From a checkpoint of a small mixture-of-experts model trained on Wikipedia.
Training: a variant of Muon for the experts, 637M tokens, 4858 steps.
Below are experts of layer 9 (counted from 0) of a mixture-of-experts language model. Rows are named router (the router's row for the expert), gate (a neuron's input weights, with its number), up (a neuron's input weights, with its number), down (a neuron's output weights, with its number) and show model dimensions 0-63. Each number is 500 + 40 x the weight over its row's rms, rounded and kept within 0 to 999. Numbers have three digits each.
Before each expert's rows: a language model's description of what the expert responds to; "mostly gets" lists some tokens that are sent to it at least half of the time. This comes from a sample of Wikipedia text that the model never trained on.

# expert 8
It responds to: Periods ending a sentence, often fused with the last word piece, such as system., assets., touchdowns., before a line break or capitalised word.
mostly gets: "es.", "ies.", "ers.", "ation.", "ing.", "ion."
router:475446497525464537594456479563519535436537470515508522620487497463556577429404519478556443542533527580515515447511486499529484521597458536498462480456453469506556520429544441501473518543450540
gate0:534537542465554492461542491487485468527511507487447483551548528426526495512511443498465529452538472480535454494492559437455522528514494482484476473562481568475557545447462474531479481509469460
up0:546453518562462460494533533423515588515515509427534559424547500500486478527486452498529471552476539484472550523465539489525518515527504490442518410554481517561523454525504479502527448455442468
down0:512454605530416563475389447520557534508505493495534555473507549480508533553496473495458464464503520552479497479504474498482556572487448497551485486460512534510440479541546458477439541513506560
gate1:491479469469482472515523444504561520478547446519478454567478511424526572484488484497506456492452510521540489527516465550458520526445451469482409479463392467551556520432448520487449556530501493
up1:487508548533521463475461567491469485563483512476562534481499448536555415471513568473481535481537490502441469472523566456527465497560487526553553595515555481432493508561516483499519482471442481
down1:500501484545520563466423496532445517503465496445560499474473473512466497511536511479512454505509446509448379524524506510515499609567539424507549506516531501534471525516509561491522494468412517
gate2:445457461493526467508571454522552571506480468515460528563505498573476512434460503507451475551548481479509485470585565500568443539533471514493476528475466419473459507458477503542420530435532490
up2:537455516539462542530459517464499450510528512506569509448505516495560468540563484494542547436505496504523474537469491518445527511471467458527571442483532519455524497567496492463506523516472480
down2:555518568540582497512512480513426461506481475475534508493495436491521458484541537432525532495456575479491467431473512476514452544506475533497466526481522516481527441489558434476479597516394513
gate3:476481462516472494509514469561537493549478491459508461532560535445558540550472504454498538513490527553534539541568512473467508506400480527485510494445563447528523441509500436519428487574503525
up3:421487528566511448484481475477552479547468536516509503509497482544479534532564485527495603510479475477517521467473522505453452456490494465492500527514555475538475446511564505522478520512506518
down3:487437525503523509595552504511500450579486507546532455567532520465455551423533481491467507503535534491583460480453430460483431515426460471480488493510504458556527537459479494526493546513499604
gate4:539521502482535480435486480488531459482537501463440521462490490518492578601434601514499426533511523518524483492512469502511488552530524511526473518458496514547586530486519478488488451515463501
up4:495479508497533423461453438492468463569409450472557584493507502514507559487489438475514488509573413482467532456520560484496461455514484497473513528480493492456426587439507526514423466534505559
down4:480583517543519534475494446533471453448476463533463510479461527578599576556575466528447456502609526539539493448500500582478484496497506499502537541585554521473478417655455469450445535470475506
gate5:586475484501377464464485506463555588569460464555534548558443522457503497505429442511488521530462541528534550452494445559523456466548514565506520481492529508512504473486544492536481558468543472
up5:501561511528509440559534552502501474456483515514499491496530490521473514516529533512445493565515530482506488529523509476489561545448486509523500498590468552528500439604494536477470464512526526
down5:531473491532469497444443517493497473477542541467433480530471478507439500487498412454574443526475519483440453452449525476489572488449514466471540505563442499449467483499550522479527527506535615
gate6:557513462532490508473489475505590471453504490561429477531510492463506550474536501496530459535477493508542521450558489459584513582491438538481507565521471489462515556458414491526456537526455474
up6:482522488501492532496514460524461480488483520490481506520555471512506488427436513482563486469464508496531545462573484483398570444501521526587466531532476506498418529553469493447508425500474455
down6:512469471551505499484500538454533474557451604532519515481436500431502469483533553529541509509502554513446464442514574489521484514491489527500547528516427467495438500456469511452546515448536434
gate7:548525496430475538508418491513497578542492462602507545506473525478435598504525563447561525534543495507529543509502442507486496520519527546472425467427459518544517446483463474431481505542474517
up7:463492481447457447492421504487491446555439517475452625542483488507513524504444501466468561459451503499569517465503477509538458474494470478516449435469503504495472522483507578473518482572454577
down7:606547528497546473466462544501525536484475485503528499464527443527522416564506514519482540571520534500513469533467437490527501455563535504538516506488544486485412504550410553557482523463543507
gate8:466583499512544466492493536478481512499552491538503479515582479442478534488467441516565510413439499465506482499538565512458526460463445451504558492522543561493541464464479577504490514508530532
up8:503585521513486567484489524548557537571523509512519518547496484447457506494502514506528498466503502507466473593527477513464493502516517501444481447446496546538528527465543494523498503552482551
down8:501519457519457512492501555472530529513554501446489511499485460507520381568467451480484543427440485446536461482492524567549497516477491550508595541481489536529458506477495533469531487474471490
gate9:500429442398558536522462557535520500523530476562374436544498493606496537603465554417567465516472510510546499524372446435472517425480494437466427485464492550528487463462550495522496468498466528
up9:463494494551518590478501529476486546482490509524490438517574511436535530573466556526483503488519501523494484522461379574524495556584506614524490476489508475511393482499500527535520523511466518
down9:534461444463457585519503486534521530507514470516492538435543519479469538506459531437529516468507469495468522446519497506572515477469508483555484397552423526506474465554500512493550535491467462
gate10:460465451506516456476484505453479468480511574465521543568501518578489538490538605548514481533529532483545452528437535510447499474459545438562565464529534517480521505510476500490488489505425518
up10:584538529474442547505531498526527517546521434508523494441457521489548485511500435470502487466500488509445557446482439446482505507566458538520496540487469520510497456536480467525563493457525508
down10:570469511447481485461459509471479468503545550551455547545537526418483415528542495447597505537531488505518490503436469467514577482471537503449456483544538470554597518524499483520482535544471507
gate11:538520396571485507473445472448561513475488497498570516578517529501560552494533538456509550471485486386451485523580494511572486445464529497470505481516442506501493528508526514399570474525510440
up11:506482497515519529526523420525507486489581537494534549502537524471453531523471486510515502486506487555538551419527512434475528561508516526539494589481478484569441496500478465537522527544489495
down11:477458492456503517521490490457509480568524571482540501511492527535489490509532507523491426471517511459465549554484442473500474407542482441503509492549439457642540505502471479502446553525519521
gate12:503485512440519404538453473429434474432503458548577438542530528450457481458516480485524419558466472499483473519481500502509535553526541566504547454418429515548489448527565506477496527477462522
up12:473479535477444474384541501514507538488507488533474525487507504477470491536560520520493522453538457542552501489494512407505427483500485460582492535492516494448486500491444520474476407524549506
down12:453489543506581510459507502559444554431550547453557470502501492514614445450487473518496564483558499476525442443482482499470528483497549479524459542523531572549486495496471507569490457454512409
gate13:463481522498460533585488543486456420471453519480561526487462488519495517528492516501500469527491481493526495499398497402454526524540546419553507547485467471520510451396575484535511521552424524
up13:525512559496547501588525504467494483506403504445526427516535466471422571500532518535487475462555490427488465467464467474574457427594532442470518459436483503481491481458486439442475550498415514
down13:522461483503461528454493491518553413498461524480526520482517462558473440481540464486487417414495480551393535492473445498504505452457461461435494542533448496521462517458528470522448460517506526
gate14:449532579503525479534540479488544458416541514519507512460511415521457487459528550539483434463529475519571467543471516462530410508448471463488577518454491475530494474495487510488455415514530552
up14:566456522443510513443487525519484574576500534460474495474526493452450562553524461503547517475473501575476508561492501509400572480520476491530495411565538480511520408507501492521513514518483469
down14:506492560422497557498460504513485458541488470555545418497480410468480572478507473498508516535467522499566511474456461489474491434420517482526505556448518443501525580491577473518486524494556530
gate15:489511496518479504549512440484522500490485469437390498538514468439584560559452533518488476531427489471524571527540473459483506494600503468483480526474522565520519537521552436489504528529465453
up15:446489471484463497534488448494471520497546497439501561552479513568486538560531555488542514419534501524521544453481523470554482561446554438537507463494445492546522538436479503437499571484545498
down15:496467494512511577489531554491554484528546494545476480460477553514526513551533575441523536515523500514475428574547455499525529429471488462488465504503473576603475479495494456546567578460392467
gate16:537548496554497474524401554525435496501480505530461572541477464447519445428558536509460506571477546541490516469500440496481446483540430539455466552493471498455502556463507423515551501501472533
up16:508504486476548509562526531475471464470470440420508544467536541514499450467509431511569538531527472505404487550511643484536453466479493459440458503546566520509496490446486520532415439538529538
down16:509472532544512531456484432488538541500489541561567427540426526511462474541433414440508523507525528545575468577432516508557489472467462523505401477563506442497476465548589542500459523478499521
gate17:431503519479522552486455511575551521527513491512392507512491428512521445468482496432456603512452520542539451420508534537500458448478485474463482536480473409527504501512498498461492507472509482
up17:544470452541456453488550492459516467495484553451566534426500559475477581508503493550549397473530464409479564544506545488498568570461515464574472491565505602539533531490528477512490454555496500
down17:506510419503572449542502439523505535490474549490521433500476434500537415516520545479553531523495530521544465510501426417493503500504458497460530534495495541501487508523473475558401465428503517
gate18:519538529470442501399525482491449472478419464607478527489484463508482476497484462445489473527534502508535490528509449497510550518518525522492433508466428388495462447453534474592516545549542466
up18:520490483507473503491473528553520575498457520486513547516456572483451526412395537466516443477519524527490519480559565493529561475544524550529451491573539415580502407475421418447524427537524496
down18:497484533554464480545537440477477587511503532492413461504501492543592482545493524506498445512448548515491467533499453513517564479506532433535522611572584444446478483497521539492498534473479499
gate19:428448536457540475498531429517564465517487471534475489560439412471468530482576443427541543509480482496542459448429517499488453468540460497509468537502481414427483502480542498490509533507478467
up19:567480486570487486526435603454505495525465513469465488454518492509500459505484464524464485506504527480439578433514568551456590516451505496503567470520537538530558442491504500508521508472555508
down19:428471466463424557503510492444520521502540445537526575454486448452517450493510476446472438495508532531476485510432434489503425550590498491531418477530507484502500580437488516551518477550557516
gate20:484452504532475514530459570598479506544505600449527515537478479461492463445460554482491528451440476488442532503548549523485502592514537491473541499468557446535593536538523523434534529479440535
up20:512513504531496516481563475469464458471543516528552536544496516558495526520501463542548546519483454435488458507515518512469533490500468485535511496453515478483506497476409585532475527481580505
down20:482410472464500445477492495478504492574463530456485507493459459536424429554581536527481476410446444491477510550458598489393517627565525503473569556567510546532456473508488476530522506508437572
gate21:475473481505438491528476476454501465492563525448446433478467526443513532515418464472529496520551500486483524467556459488435477509514482529510532482481367470518577501508560498493501494479483524
up21:458450474536490496526484515470500495494490532513511540441489484480462454444497530450483496522453504532506535453466519545536513488545570468487469540550496488517511395481441530529553517533449462
down21:482547441505577461500527463424506461470533507532450464566549529487554501458508444463523522490544531543550507578468477498459481526496533456537498505427518425499530518499481508519546584501575474

# expert 6
It responds to: Decimal points, colons, slashes, degree and minute signs inside numbers, scores and coordinates, such as 3.58, 7/10, 25°11′; also past, p.
mostly gets: "°", "′", " past", " p.", " Past", "/"
router:496442532487475581477442471494509545546577455515556450564464477539510539488483527460542468529542534522506470472485536426518470525592489527482527488495550519495551489535484486545394421492489505
gate0:538577500520515557464453510596504522597547512507532433536425467503542584499505593523505487493570497491435454447515467522445498492456528488483505512504523546529508503467553451437487485505541598
up0:467482569527452510533462540510506452515566483487595524578430552484557512469442578529477510472517504510479438493535484479440430509463510439522527522466587492434518577522573473449443431480481517
down0:476484519540516504567486524536513411502479490554468529505500487551500414507485416561467494542544498447501578480542518546507485543525442537515436460533480514454492530535518539482480523500462498
gate1:448599467509538565453394482479486525547523521520484516445523430492520499492470515487517572441515503493495536536432518461498527537602456468538465501503428555405522497463525539491534514531489549
up1:472531498472434499479581501442565464507516478515530550480569430450519497496474512505536471558498549496514571521539587483508548437582508525515481512537575563429531448494496520516485462466530546
down1:476541464507591478493471471375433455475432468507573569476478504492494433600534534497482455511571481468558502516465524487508498481436439553508515557528472525455490511475522438503476534410427490
gate2:523427463470440503506434479509544541502569523493552461534502469461461494497524444485498539471469584489556496527498529447582555490585506457476476504448504527477492502474463518482426471498451548
up2:463458436492432512474506438509546532513538528496523484533487495513436559541548477543554502487476559495530517480535494463560546502520520493449495467464503536441497482503468531449395491493460477
down2:543479490501540536512455515543474447595567504481477491487515481503402547469523458468518489472468491491513560427533443498447561544506436490534498512531529435570507469558463560534459471422547444
gate3:474486515409468502533425558510541511463540523479494493503549536522493546492460552492563521557414533487572544511573494527478484539485508494528533434490557478577464436539428417444431449553469525
up3:494505556462497522478396505463545449468552569486532446505526484520498506497461560545508484499471527533577546524504455485541501509489572513487508486457471566497479445489423392480480485565469482
down3:479525546454473427525482445477476454597526497528455470492507541492536486531505471526517522544533458464452510498485510503502480436520455467531483578446545520469539527484522539493488497558511522
gate4:528556437477559532469495441440496513501528499546575487525495485554480564549522557456509450441466551484491530522557609427486478586544485560507462537476433523476484522525456523510419512559563490
up4:441472508516448529462582505511457485510477442462447512490467494380447465496555415509485545575561537485549540503457428566504503421446500469514528541521569518483487517464500481569502441538447538
down4:581524520511427466511511544458514566520475530513480491570535430501469554569564518535539490582582457569567514427467515486479577417498563560532453499471484490553531538454558550516479516420546459
gate5:564502527478480487449520507526519503564543526509555456506516515498483502525467501516514547473466560547539466450523571459483496559507490537544515531469500578512552495462462466417418461474555487
up5:466473522514581516553491447516509520583551600475525552514513584530507537506539453565533526468474497505544500439498545463560554564509510469506490595465446569516500512452565483406517509378508531
down5:565484487530477519453497454522539525558444478441489441530481544466443572522518532525486545532551469498526490524534513470488519513502527502414490519511483487523480473464500534523439496516418488
gate6:487479524520510518471513502486520507563490420541522520516475502520560563454523496545505448523492479474510509437481478505429410568518381564519577602467439465477582448524516594563565490523513542
up6:503435549492506510556508527494514560479481491592534509521502477491541522483387443498515490534525464426535535429541480513487460475556485554491535610470404475452518500471454523534474520477495517
down6:474552496506447482470557548447555484564466486462478554577539531535448443470481567521529515504442490495578437499505522477474493468512525570417463462462423473532486399523502565499457540494558439
gate7:544525499530501555436463498468503532471531542515461504545628475496488572453465534518483537496444480460493472512444503481565567597474532554441531480448471561524532557529476524508499479508482476
up7:462506532473523431547556550500460495480532453534531420492475482535458462460505635485473486433535526400494483472548507515495534543475437504533494512447461478474505496518525482484521577546508449
down7:506482505452518512477485568535490429513490481503594517500432484504526534454482520481516513482489546413527440536420486498524564500482450462506449473488464442407471489532494492465471481526466550
gate8:510522473512511562560488547491596494545551515561469501532457429516560576582439523526533465458537528506516520561484530453586547559537520496460488485487468517443492431542554509529437492445494487
up8:509455454494493471524534435516423484474419494459499558454481520451476451492537496475503527512429473476480484532449504528439466520461500588551543533542543514482542573515499500467532458489501507
down8:484597516490429459496463481513506410493486556561452518495422460508480529459462493501534492487472474527450484487486500534563540525536582457486513513543522522584506590510462546451554500502569451
gate9:452439514502453464497445489496571461462578556539537496535548480508543525412473485497541508482401459470458540550507502487465484499574502530484520507444485467512525492491424498499475461510524468
up9:462468536478453452464470479493552547476523553558505485585506537464418498444546509502543555494473502449479502577497542448496520525506541506437508492457502512483509476578490516535508420541473605
down9:511555464507525542532513546514571478431497495467555511448497486612494469477491500490582548477481501573488483469499506492527458523568528465553483476549582449577550451485479481500512459515424549
gate10:478448537483527512562545472460575533456537533583509539512512501526515464483505475505470489520508554559511510467544470468487480427504481547504572590475509464443530523559496500520568497522533489
up10:504546488510515435458501516515461478538536498445472463452515524465488512515482482513532521516502481465536539534432495528509522579494485412482442470497482544548428478458488499483506567476457501
down10:512492483492454569511448503475520556516513486390493509514480496483467489508450482428503465503452530444567484515499526488527523476446450523505541516418526512482422496502485504420546513572455581
gate11:443490576418451552428475519521523485513555518610514464468459534530514566537485538556543454466589538505572472531493464527520408559519500525504574467527518530488478520522538484504481517535506527
up11:477527442423505491464443517538546542486528471539483454537500569481415522505460523501516476480501499461546522506484550460570515460508436535453526442508470530468415516563490476534519529476511476
down11:483545507515450536441553524518497543484494478458498469507465475511526562449428509545466459499604495451442516490447468442531546414464497473522577466517510519483511463438518525425555501490492498
gate12:479453519447472511497447515496504507553533594520501481485413482478492519442495458487555495507476480481449439500419468477560532550551523513570545509454553511500489538532472474519419469557407516
up12:398514535409514548451539539541522424524529581514509477538454562522492487405497407442476490486444505491469456514492459500462520461523486504491563544448519506476460487532533527514508491507425565
down12:467556489571433499480505468464464502530431439505495482444451461462535531479455462456494494509513486461499527438527494526558523531447475417490519468579527530553459489530470475474474464548501567
gate13:495478543458438498510495455461511476494516490469556475549500496548567459478467486571568449455446478492475464518471457550492474462547575578519523501444495526454577476524519494593467446512452512
up13:515556487507512481484540519491549507535560540534467557466498527526468484571499451434490507529472534477516444515448482543464434512469485388542452536582531454568403532524472535473523463512498497
down13:537497531471511497571606478477553441517605479548554442530547475469480586525581567456459541503406487498470495467476522481532537497412454520515547485454442462496538517469437523498480503489469514
gate14:484487510490594557526477467514441570455565464550477511467480469503448542486532518511567532499533479497512473449504517497475430518459511448489581467503468431545485470494463464481538506540485453
up14:516520479529472460548530535460561473496436502479438537515519493585473425518514458489457402498504522497477505518489445515487557456514484543458509504525562603501512454521450547508539513500518483
down14:434542487445484541459502529461480486566497517519520442465480510474485491439545472394552515452520488560533377532527514544503483526578464493494507492460521554513505513456445485562501485488495522
gate15:516506492531544515511465475419527527536521479477541462524530514487498507478481512475503535508527518461561434463512544473496571465544510563489500474543527529486489477483489519464490481556553528
up15:496479526393542529505541541507534493469535546485518490429513470507482451568475516452586468487487516486530515522478433508436577543503505474490437530501506511564477548540551476563539509492489467
down15:507519388441430555474445467477498540550472589526517454458477539525545512449436469555487544606479469472510488479517494439473550507508481530546512480512455490532543496525532504508530474494480524
gate16:560481503499496552532497555565547512453575507497521579550555475500481517515492467524556545475584485554480578533436587472533521506487488437463438505521479536472497520508487467495490441523520510
up16:458433546459516504455389558522450486438553505516508556463474482512535533524491510531532538466524518531500503541461566498482556504546522465539506498544501544539492499508504538481476433514462507
down16:473438484489540436514519555451585484569436510441540525470471486464465471473451493505437504548519554523527499535457529550474501469441516499485496514489487484481488472489516505502469476531540514
gate17:482531553480439602478465549518492461518570452509527450511503439479558470504531474537515538540468476497541443545505494429485481486519496494481515494530521460440544477395496454432486462479534519
up17:515451513440540465529554486477509533483445494497474554514480530495460477443467514433503436493521527521464465498513429523530529472503458461538470480478506500551473587585504565507510527521439456
down17:431472535458406492504498474480533473529494481530452468551492539520479467499539477556568430491541510498505477517462446493539549491598505458471485541519526459496523446534397482543453511533502528
gate18:527529495433527564492521565509528514463570524549476471520442480486511555436526569528479513555497554521502524493501484591527475482474520442517513528483507545485498502483494553530464516556460474
up18:476459463593505520495538427455503559551440531480499447459584393445519514519546507546485506557551506494516540502486494530519551510487506433471542512524456485487433510532470514485472578492564429
down18:476521600435539521473491509523458511420538468511562485496538540552516435541556473523507457440595508481475504498479516523517546424517474461483497525433517529438554500461601575508576502452454508
gate19:473440581499442539458478422467515513551566505555472525589549525542495482500555492482481558545507483455605540479446519486473472483480516452442548462518541546475504521485463494521509453510532413
up19:479539460480571508438534492474531498462473456529518462486413498489575450520480523522447483427516520505506485547470521593493491502508579471547525489462442457534460534490519548500447483565516577
down19:489459491464496523546563582498549571513517543525476544493468502539521450511464514523538604363454473508504476501549528532468443487455505492520534539497517455511518413462481468498477478522556427
gate20:425515484554471518514478528524493501474524478556508461509518529505482533436523476524521493499539452483505497485492480440488488477480513484487417555485434455492534504545450429536442513512432506
up20:462581433512500506484460491469523433502513515535551485503532490483466580445504489457546555558433482459498506474513464519503502532454541491419444553474507555519437424515529538532458576576498471
down20:466462470553456534507478509538516477524492433546502556496466532506501472510560524489532480424479535494567529441513574477520473547474510473479451503557499536462581518441530506507498470513479529
gate21:444508526503562539500493516517538512530586561495585491470502520522554418505524484491521503539529558446527476577521474505448434459510578573547523500498502497445485508467526513565459509503490466
up21:499606490435445548417449559485475464499453567474434499466516488438542499461585498505524596527477605494540465486575404476469523504529500484612481546475543577476493476500464462517460489517456478
down21:533433488499426502468487480496500505419504500478469498594477478495531594476481513546549410463439491521479572515496526531606546514529550459487433495565504487605452560525480463487515498519544436

# expert 27
It responds to: Sentence-ending periods and periods after initials and abbreviations, such as U.S., D.O., William M., and word-final pieces like ation. or ing.
mostly gets: "er.", "s.", " U.", "ation.", "ing.", " J."
router:514429529488502552503482468500563551473558513513504552558470464496528542482487470477555465527543602543516472497498538411561526522608440513539499480534502508468539472463444429519399468529493554
gate0:463516485514556472539462496410505440450512536492492568498496497437450517471456461481526545539474444449528520478500459445495500480455456524513457410518464513486555490447553484513442478510526486
up0:543528493520485484470519514525471523571502497485484448455553527460455538522470578540505477504535495481490440484535518530541504495555549484529440521560471560503534500539548523500573440521466483
down0:530514566453489569479445472421565512475395564481584469472451528565586500475581489522539461471501518460504491538534524599493485468501547510539528510481450487469565425443505484488551506472502497
gate1:553428536541572482456496527468532494512497549467461584507562447541395525480474501477442481590368525518486546535477493526586523475496492485455514486504532473514506398517484415455446488541524465
up1:495500529464425542470469550483513534452515431524483460510460574459589503524490593534558494397597447572562494445512581489498529531527488519519509494501485466490513544463434559492548494488464523
down1:504519449486462456453523420445517489466507517466509518472548541491495494485514479490451511445483477483500552509550539509444549467395591485555486472467468382500477454394572460516539472482457477
gate2:469539416478536483490362476500508486523564539480524470517590504420569439523545513452542547514464567446500506511485557445462550527483478441437489476472545527425523506442527488526502575495466461
up2:496432506574462523531653535475430532501416445486435540486432483600432485500423467528454462465516486538515505490545480527517433425493525510545575526512475496525514505501487554495510496478543506
down2:477565478478491433419500456475422568575496492454504470483525459526481529572485482417493424539491475465513511575471520502467576449421551400495553488487564528514472453491478490502482480452502534
gate3:507498500532510558526528568531521462508561578467533496537464515477409472485490432480489558553468464465492537585473544546453536549489441491463433507425544506450442535548517421537536474573463540
up3:497484482427446541511558515508507518498478515474506510560417527490527588451563464544506530448495471485516483478487508535519501507530524570525491494443491497455541508522558491535518484456497476
down3:453530536499471501557510480499471495603467533496476512503516469452456493517497442473443482481509474474592560572536477501495549493435534492509569584437517472495536502503484549538488447496524473
gate4:528516516482490512511502531503489525413528481559536551479477526486530546483490518531496492520548564506509470428532464490486475475539453519471553500483529479514469527470505520533491519480472464
up4:453517519440518504546593520509459461541505498543455528527569452415587472519505538474549517518482488475510531555482493473476498515515494490549539512516476524455545521510463542506542552491554598
down4:508500418539483541486509487460505504504494537386487529543508539532461454475522462520492497535451515472511538479470554459543483435477495527434451460465453434460540456500533521453472489520515510
gate5:508526598497520450524464422465423611496537525530543560484565474446481482468505509439510513474546539536519522511552483512574489554423461519503502500515456475429515464546470484432511499581512454
up5:475481497472535533549444544565471421580490496528583506525483497496522517411494495502430406537533498481417435497479466498489539453517459521496405463503543531486491439517530520471526486477497512
down5:471475501488541485534488512464520498463459506472577440434575450480450526566534505562459512476491477441533565498498470484465483534517496537526531557534480491446499552496496516525505547496491517
gate6:536499523550471516477517500457537452421479549458532522498533451507479540523512482490497428563503480546478481513446537413542477539484515482489552561563539517451498522469521529592435450488553474
up6:443536573497430498517550488509477458481535529532490576484490496501512545562472518512541513540566437523470525471463566472479415570459461477448498478536521527456526599510517485548521508513466509
down6:570496471529501516537516484518521491593497490568409536496470427492511478518536457471529542459542513570450524555498436494539554504502483454447455537504451511493459448497498482530439510544459513
gate7:452540555477494515440543460521575558480574525420499507483453495495422572508542567485519497441478502494527464493558458491521417414536516508537496479546524600494484466478441524479491425510508530
up7:550534550492548534550457505496436470522518502454443421455545454479553505480468532424454535523456508460502466508514551516512548469416516485477507538519468443504498530460597481515498503477545468
down7:506492480488525555479453513554414509380544549464495549432552505438519522418421462465491458554523551511464531486424545495532473531538492542568544503529452539472482498514531526496453516541467654
gate8:504482446561472482452484522535512478439451465479507440524576540522496523473519537478498516551526472547485484577584465480492616476581472493521457469473490519500481459541472472528462574556451470
up8:520449463516519543504456511577533463487518517450489410510575539542512461471549444486532553541507484497531468570527500476463590499475493488437490503518420488460482495512490444501437544505480474
down8:545514561558500468480499495469351424491516496516475578549465485428508460476472502525503514482512525515493519457520502474503469539504523499449483502562539528497459515433520483526527492518584535
gate9:367485518505490507501462496460513433489472464504554525493487411475465523568495573494450489457467514593508477546488417500546526449405519409528544528516508469537498495494459536494398450585505540
up9:474496498503512457514494520507440507420506493566522550479499447539526498582553571513479455523437499548448484560488408491611546589483483413473527506498562415491498522552498520483476437569482572
down9:439487496556493553514435477549507447545460530542457467518528574492519493500523481503538497515538512506513504539514533504533587502522495467429539405497531489531543487506528490518397448445505466
gate10:510505461515541584443479500462431439485513529467496469523510530565533458517467460560529514536535449470564473514534514527497550477500549466502493493480544487555452513487566499502587503545473531
up10:520501526527479534501486552525471524523489502485509571517464516517570504542461507526500481589624540534443450498536497484533505484467527433505550434490552432510482447489507519538525479426502451
down10:574491485504550535500478530552490535449544575556513479465434472423545520514550533500454481512438494580510532502570418520475496491486516501475460575542488550517499538498491520486451510539544406
gate11:458468505520506474581516482444507526498519541456484547517518536528513473560533525539506467507554531530520456510528623493441515510495460421538513469486497510575545468440537495434466501513425550
up11:477522550460475545415520508558519472513449498506518456467474455508453528419486426457514506503474502491506560481448395512574499457527515570478470544479496492461533544502466559586530518502539500
down11:551468421504545514502509551498471547503511443408427475477548484485461413618543534549484440503470501482530466502480534490510518536513529461506455509504504533499547501490548510442516539545459527
gate12:487515485472505402493490516514507486477494468536520524530524486554493462491475531509517490452511545511533529530499526472516408503501507538498443550445539510457495535463465547465482445548544440
up12:521478437496451564483537494510520514500474512472459543462475492520499526495495417503565487438523494541441475454491444468510559478474483502485519477510453482577500497556528498520564499483510531
down12:451578516526478568525541464509580559518444516485558505514572510475514551434632497541506497494461535522561486479505470577526516505512523492540497435528517519530521535463460480458475536517405588
gate13:508465483544524461511533457441500559479508475497401509502421441470507495511480507536519490440437522485562540513465474444566412469439496521553541532484422562467528443556440517422463463549562505
up13:483498511492474537410569549520495444471496549497583462485525563531563552521530473464527513576587477518463468514536509512414529487503484466439501441423547463490429534535570492501500536486489503
down13:524466463518581477499548451467533530565449426466478496492511469523487509533443451492503479479524495571512506466514473450542545524531515451506519481549466538511520503498518453534489464497560523
gate14:496462460526530530459535555553491460450541489549498520515451509536495456551489546557557461502563518514439489506468542458508511478461499501534441491569494524485506542505513505551583485420449468
up14:500474552531493529535456507540434574530522486452482495518530450441513483479410559425478494541465474508538583458497499524521551575518489514552565530522516511500517478531463488477415504515515525
down14:476543520526530459442463509459545519476462551482571510488541518558511527509514468496527530457485464491526472489487446518546462465506475481506506532502486525593461576505507551509589412502526506
gate15:462511482477479496508535533509460529501432518541439502494441590487499539559511477562485569499469472465557487512456511512474484590457481531506588476480511547496509521496503572481530448460509587
up15:503513492513495544461500505470500546458537565443520532532520548524485468446463450402527492517503504543466525526496498434496506424452566462486404521467497465485462547536506529478493529559492461
down15:460511455549407478497495499469431488629416488521500491504487485543551548527472485464491535420489467489495488540526519527439489534437487482460537511474485545555499532565492493477521512478549427
gate16:508487520491531480512472478399546534472469488483467536480422494532434454521429544553521486460449565533472478496513550520519484479522482547480555504498469500560509540488513432479563521544539451
up16:521519503489503521480516569590447462528539502548502383472569515466555522483492518463449475579526472471527486517529480497488529492471496520509492539485538482425499435538506574510441496489429522
down16:493513569493440467533479390457564518530413488499506448474555513515417541462475495427518535539478499469440560469523512517478552486500405475493497558508575465572464475467524532571554414493469542
gate17:534460502478500471540489477553601514509540482522501495489481536576514511454553550447457596464580551493522549546515468503496404527467483461532418501484461442456448557528496480512535479470565600
up17:524562539455503443448512509419394549494500503482473554575480482446486496487457393485493484543486487496477441494533521468528520454439475513473557500438523498449497442546473471557434485544489456
down17:534533454456509592497513460523525459528505499490471566453547522464579504484567488509458461485507562518430523489538488535588522461491484473421514498482537475517468446525529474502499523541493471
gate18:504521516408496566470498476503489508545519491460540555519442509560519543495612515485532496486430539524536550448463506497548425504529468478521442496507479521548516494404520481543500487454489555
up18:526439490440530477516469570533508517438632530512492480495535433528513529478536519467493469508498499409535496547464551392524456556454529471529450520539523492574506453472543490512465519480439468
down18:560471522500468543393510509488447489558454490523460465424465484469531540460510455508548531548484428520538495465427581537492505502484475502527484555551507491479481564549534560477482508492571548
gate19:632522551451520446552506565504510489459466502466564503595536465496492439455446483522375541451483454440533412496517554495431483513433495456485535480533414555531488459566479513535450453508542448
up19:588546544472523462563506556472496485471464534529565486595529493494505452451466545469427557476435422509508489503490553482511464513455504489498543507443377525497488461643483531509528458532487463
down19:474511473443401444424503405511471537512512518511430529510480585469514495447496467453484511455493478499528474510497530480507540469485523449471515457544455550508484541472536452480419484464553571
gate20:492468500510414488432470490480549546483498466449482452532527435536530541506494615445444510484491481519557518563450516459447453468465485474487516499477489521514501535502492449554445462506497526
up20:550539439514560508513545500469563408504528463538531489431493524465472457561547421521610450515498508494503503464589510555540555526468497431456450425518481497474512474510489588452508534511487514
down20:464507533506432520470532504432514509458483477492507457449512455483522479547482426477500480500523536512525541522499521512464497578452590515518541491517475503535518418564582551527449459466507458
gate21:501491514487541568522502391503524499481501535510525537543512523517504505443522525394478505504498490474501444530469486557431417371468491506466478427479450502510523503484540463496446470480566500
up21:526550494488618555473510402452504542492596442536518438510492546477487499544551503445528483469565489513462458476496404508532446497514497526535442445547487495545477444454529474467459529496620497
down21:503520530481468471440595490477517455478576555487478433572422459476480534520519544524568483527509484472514525639530486558512505513479486438536581500537476483533476503461543452485508489524510495